{"n_layer": 14, "d_model": 384, "n_experts": 24, "experts_per_token": 1, "d_expert": 128, "d_shared_expert": 256, "activation": "geglu", "moe_layers": [1, 2, 3, 4, 5, 6, 7, 8, 9, 10, 11, 12, 13], "router_score": "sigmoid", "normalize_top_k": false, "routed_scale": 2.0, "balance_loss": 0.00726, "balance_bias": false, "scale_expert_input": true, "init_std_router": 0.0276, "lr_router": 0.000395, "vocab_size": 7661, "norm": "rmsnorm", "norm_eps": 1e-05, "tie_embeddings": true, "optimizer": "soap_variant", "lr": 0.00245, "beta1": 0.95, "beta2": 0.99, "grad_clip": 1.0, "batch_tokens": 32768, "seq_len": 512, "train_tokens": 332700000, "steps": 10154, "dataset": "wikipedia_en"}
Below are experts of layer 6 (counted from 0) of a mixture-of-experts language model. Rows are named gate (a neuron's input weights, with its number), up (a neuron's input weights, with its number), down (a neuron's output weights, with its number) and show model dimensions 288-383. Each number is 128 + 24 x the weight over its row's rms, rounded and kept within 0 to 255.
Before each expert's rows: "raises" lists some tokens whose logits its average output raises strongly, later layers aside; "mostly gets" lists some tokens that are sent to it at least half of the time. This comes from a sample of Wikipedia text that the model never trained on.

# expert 20
raises: " in", " (", " |", " on", " ", " to"
mostly gets: "\"", " based", ".\"", "°W", " located", "\"."
gate1 [163 125 135  97 111 133 153 138 139 126 126 127 121 140 125  66 182 128 132 114 131 130  91 108 117 131 108 123 121 113 113 167 145 113 181 123 117 144 115 171 117 129 152 112 159 123 146 130 117 141  85 104  96 125 128 134 113 110 136 144 140 120 112 130 134 113 116  67  98 116 158 118 127 122 129 127 103  47 120  84 136  81 116 102  89 146 133  97 102 141 109 130 107 172 103 117]
up1 [103 130 154 134 139 153 135 117 122 145 121 132 163 161 148 138  85 160 128 202 177  84 141 139 124 144 138 166 184 109 127  97 111 132  90 132 109 100 112 114 136 109 124 129  93 133 111 130 129  96 145 130 138 126 123 141 156 132 136 173 145 151 111 127 147 102 120 101 168 124 114 134 145 145 168 115 149 143 124 122 149 130 140 144 144  78 129 144 146 105 142 132 120 141 146 134]
down1 [115 123 121 151 112 163 152 118 173 145 122 150 128 160 115 155 155 133  58 123 140 125 140 112 123 142 159  94 121 127 122 107 130 127 119 111 155 103 110 123  99 146  69 143 109 103 133 101 183 112 170 128  80 143 108 129 127 139 102 134 135 129 135 130 121 103 156  98 119 190 119  92  90 139 126 132 143  90 123 149 119 171  98 147  90 127 135 124 158 110 130 134 103 170 144 173]

# expert 5
raises: " of", "'s", ",", " (", "ial", "als"
mostly gets: "is", " des", "burgh", "change", "ión", "ette"
gate0 [139 164 133 158 160 174 156 107  90 176 107  96  80 184 115  99 146 130 169 129 101 129 149 161 138 106 163 138 109  97 114 146 147  82 125 118 133 163  91 171 126 100 145 117 167 145 124 120 132 108 135 153 109 111 117 132 132 149 170 131 144 110 149 127 138 141 122 154 113 143 168 122 147 133 109 129  90 146 102 137 127 100 141 121 146 130 139 105 140 133 160 106  79 134 103 151]
up0 [122 122 130 137 156 148 103  94 103 151 127 130 143 112 142 126 126 144 147 126  88 135 116 125 125 147 159 138 159 110 122 130 176 138 170 105 105 129 100 110  99 125 141 145 133 117 145 124 103 137 121 156 125 170 121 122 133 143 116 174 124 132  77 127 129 138 116 136  81 128 151 126 137 140 123 100  71  75 100 110 149 103 172 168 153 140 136  97 142 162  99 105 150 168 119 133]
down0 [130 170 127 135 150  84 146 143 143 168 146 108 105  98 118 101 107 145 115 111 121 109 118 102 144 147 123  98 128  76 123 134 143 130 149 103 140 106  92  86 113 147 105 145 103 107 127 144 137 136 106 147 107 137 118  77 104 106 135 159 103 180 106 141 145 169 100 122 184 137 157 144 110 132 125 126 125 127 139 180 159 133 129 144  79 142 162  61 110 150 117  78 157 137 112 138]

# expert 0
raises: ",", "ato", " for", "ode", ".", " to"
mostly gets: " York", " North", " least", " Animalia", " Zealand", "outheast"
gate0 [126 142 136  81 144 118 140 159 103 110  92 118 137 113  96 100 133 126 103 172 121 130 133 126 139 122 107 158 136 120 138 127 130 128 130 120  73 112 116 134 173 142 114 153 143 133 115 111 104 127 132 137 164 133  93 136 127 117 101 122 155  92 113 118 133 133  67 199 167 126 133 114 142 142 116 104 136 141 132 148 179  86 114 169  76 154  80 199 124 116 121 188 106 122  97  88]
up0 [137 114  89 157 100 126  98 157 153 121 166 123 118 104 178 120 116 121 122 147 109 143 129 126 122 171 155 131 124  60 157 139 146 167 100 139 168 128 113 140 136 116 111 122 162  96 171 101 188  83 185 140  97  75 190 141 114 131 122 140 144 118 101 121 117 144 131 130 145 148 123  75 125 119 118  93 114 148  93 116 120 117  89 142 128 123 141 132  97  89 116 154 122 128  93 127]
down0 [ 97 112 115 164 112 145 131 126 127 128 101 139 149 151 203 166 132 120 137 126 130 136 104 174 146 104 144 101 132 137 132 128 113 139 132 128 117 155 105 171  96 112 147 148 106  99 180 135 104 134 142 174 143 132 142 134 125 162  89 137  88 136 122 168 194 124  93 146 116 133  96 125 115 145  75 107 138  92 124 102 183 141 126 108 148 135  97 132 118 112  70 129 107 167 148 140]

# expert 1
raises: "st", ".", "/", ",", " &", "ent"
mostly gets: " I", " II", " you", " we", " Com", " im"
gate1 [135 132 124 151 161  93 133 148 120  75 160 145 115 111 160 134 126 128 124 130 140 165 121 146 100 195 170  96 125  96 101 122 117 150 153  91 132 140 146 123 129 161 151 138 118 125  91 117 107 105 159 140 140 123 159 115 125 122  98 102 204 142  99 142  99 118 115 123 134 119 140 173 109 127 138 118 118 107 157 165 149 170 119 117  97 145 101 141 176 114 158 142  95 105 141 111]
up1 [152 175 171 132 120 126 142 125 149  77 127 145  89 132 117 109 111  91  83 197 123 117 150 112 119 172 143 162 126  93 116 121 127 102 124 156  92 147 166 114 126 138  85 144 149 155 112 116 144 120 150 143 153 159 135 144 111 122  99 140 132  78 102 106 100 145 113 204 134 136  89 164 148 115 164 185 145  88 137 137 123 127 114 117 138 130  99 123 119 107 190 121 114 117 108 139]
down1 [137 117 140 185 107 125 118 131 151 110 149 145 125  99 142 108 116 133 122 185 182 113 104 151 154 124 148 138  94 115 123 112 123  96 132 109 146 122 136 136 146 110  97 177 176  68 139 134 130 124  84 123 105  81 127 116 125 150 134 144 139 105 173 132 125 154 127 142 132 124  98 117  85 100 151  94 139 147 116 119 121 150 143  76 137 122 133 131 155 133  96 146  97 103 132 121]

# expert 17
raises: " (", "'s", "s", "i", " and", "is"
mostly gets: " Michael", " David", " Peter", " Richard", " John", " Robert"
gate0 [130 120 114 191 100 105 130 121 111 139 125 106 148 134 168 114 121 106 104 127 118 143 139 153 161 156 117 140 108  96 173 150 183  96 124 137 109 127  68  86 186 129 120 150 120 144 154 113 144 119 114 139 157 123 133 112  77 168 155  91 130 136 122 111 110 135  99  96  95 133 154 125 154 144 108 142 136 166 126 134 162 113 175 108 130 137 129  81 116 122 119 127 110 150 117 104]
up0 [ 39  96 150  99 132 140 135 159 127 159  97  72 109 122 142 153  94 126 160  82 152 123 134 148 139 117 118 132 119 108 141 104 113 134 111 111 124 120 127 132 120 127 136 131 147 148 137  81 115 112 167 134 171 112 132 104 160 142 116 126 111 169 114 119 112  97 172 148 145 131 133 118 125 157 134 121 122 147 139 139 139 156 114 129 130 124 164 109  87 120 160 114 109 180 104  60]
down0 [126 129 180 114 140 162 133 111 129 125 168 122 123 144 152 111  72 166 128 133 127  97 151 109 155 121 141 138 108  83  95  68 121 151 132 146 132 108  67 105 137 115  97 102 137  74 147 152 154 146 105 123 131 108 102 154 114  79 140 108 128 125 140 139 161 156  93 117 125 119 164 154 113 116 142 124 138 116 110  88 101 126 135 110 143 109 118 129 162  68 136 119 154 120 141 128]

# expert 13
raises: " the", " in", " to", ",", " d", " "
mostly gets: " was", " had", " is", " were", " are", " have"
gate1 [141 120 174  98 108 152 124 107 128 128 147 129  96 141 172 106 122 145  82 134 124 113 128  99 118 135 112 137 112 112 132  99  84 117 132 139 139 113  97 126 126 121 121 152 162  98 139 134 119 137 131 104 100 146 139 126 170 113 139 105 131 131 124 130 125 142 158  96 135 133 111 182  93 130 127 171 117 124 151  83 106 134  85 126 128 113 107 110 124  83 145 193 108 116 113 128]
up1 [121 151 132 166  89 118 162 156 106 129 106 132  75 111 140 133 144 162 170 130 119 164 107  98 126 113 171 130 138 123 133 153 113 139 122 181 118 159 176 131 144 122 116  89  75 127  80 110 150 126 122 146 149  98  72 120 118 108 109  88 169 137 145 163 113  95  92 138 133 140 108 109 175 144 108 116 140 115 123 121 141 145 152  81 133 150 124 124 143 108 117 104 123 129 119  88]
down1 [107 132 171 128 160 144 122 106 123 124 123 131  92 135 128 138 102  88 120 106 103 107 141 155 154 132 132 107 143 145 137 138 147 170 113 149 148 163 173  86 112 163 112 121 131 136 135 116  93 119 149 121 126 171 120  67 169 114 131 116 107 145  78 118 137 133 192 108 110 115 141 111 114 141 111 118 128 128 152 112  84 174 124 221 142 169 144 134 150  78 157 117 158 139 119 140]

# expert 19
raises: "ith", "ited", " (", "ina", "s"
mostly gets: " Angeles", " ren", "ning", "apolis", "chen", "don"
gate1 [121 133 156 133 116 151 139 153 111 144  75 108 131 117  98 100 155 123  99 126 111 156 135  96 161 127 132 203 114 130 154  99 109 106 125 130 148 170 159 131 134 130 109 142 142 137 108 115 116 134 151 117 129  93 160 161 140 104 183 185 120 131 169 112  99  98 144 185 179  83 152 123 136 117 130 141 121 173 116 142 113 146 157  79 113 108 102  82 135 124 125 111 113  80 128 138]
up1 [111 151 120  99 107  98 109 163 114 131 136 144 114 118  82 127 120 146 151 103 152 127 159 181  92 154  98 120 108 162 114 108 130 130 137 131 126 149  81 110 163 145 140 102 107 124 162 173 132 156 155 106 135 137 120 160 144 140 106 131 124 111 128 109 149 106 107 148 148 130 132 134 115 171 140 119 120 136 151 116 116 146 132 120 137 145 125 113 145 171 134 134 135  77 157 158]
down1 [135 118 137 125 146 148 142 122 105 161 155 107 181  78  99 105 114 112 169 124 131 132 153  97 126 103 116 110  91  83 112 144 150  93  99 163 129 136 109 165  72 140 145 167 128 115 137  97 134 153 115 178 159 142 126 112  89 192 148 197 130  97 161  89 130 154  98 124 147 129 138 136 105  77 137 136  92 171 156 136 162 122 137 153 126 143 131 165 120 131 160  88  98 126 139 125]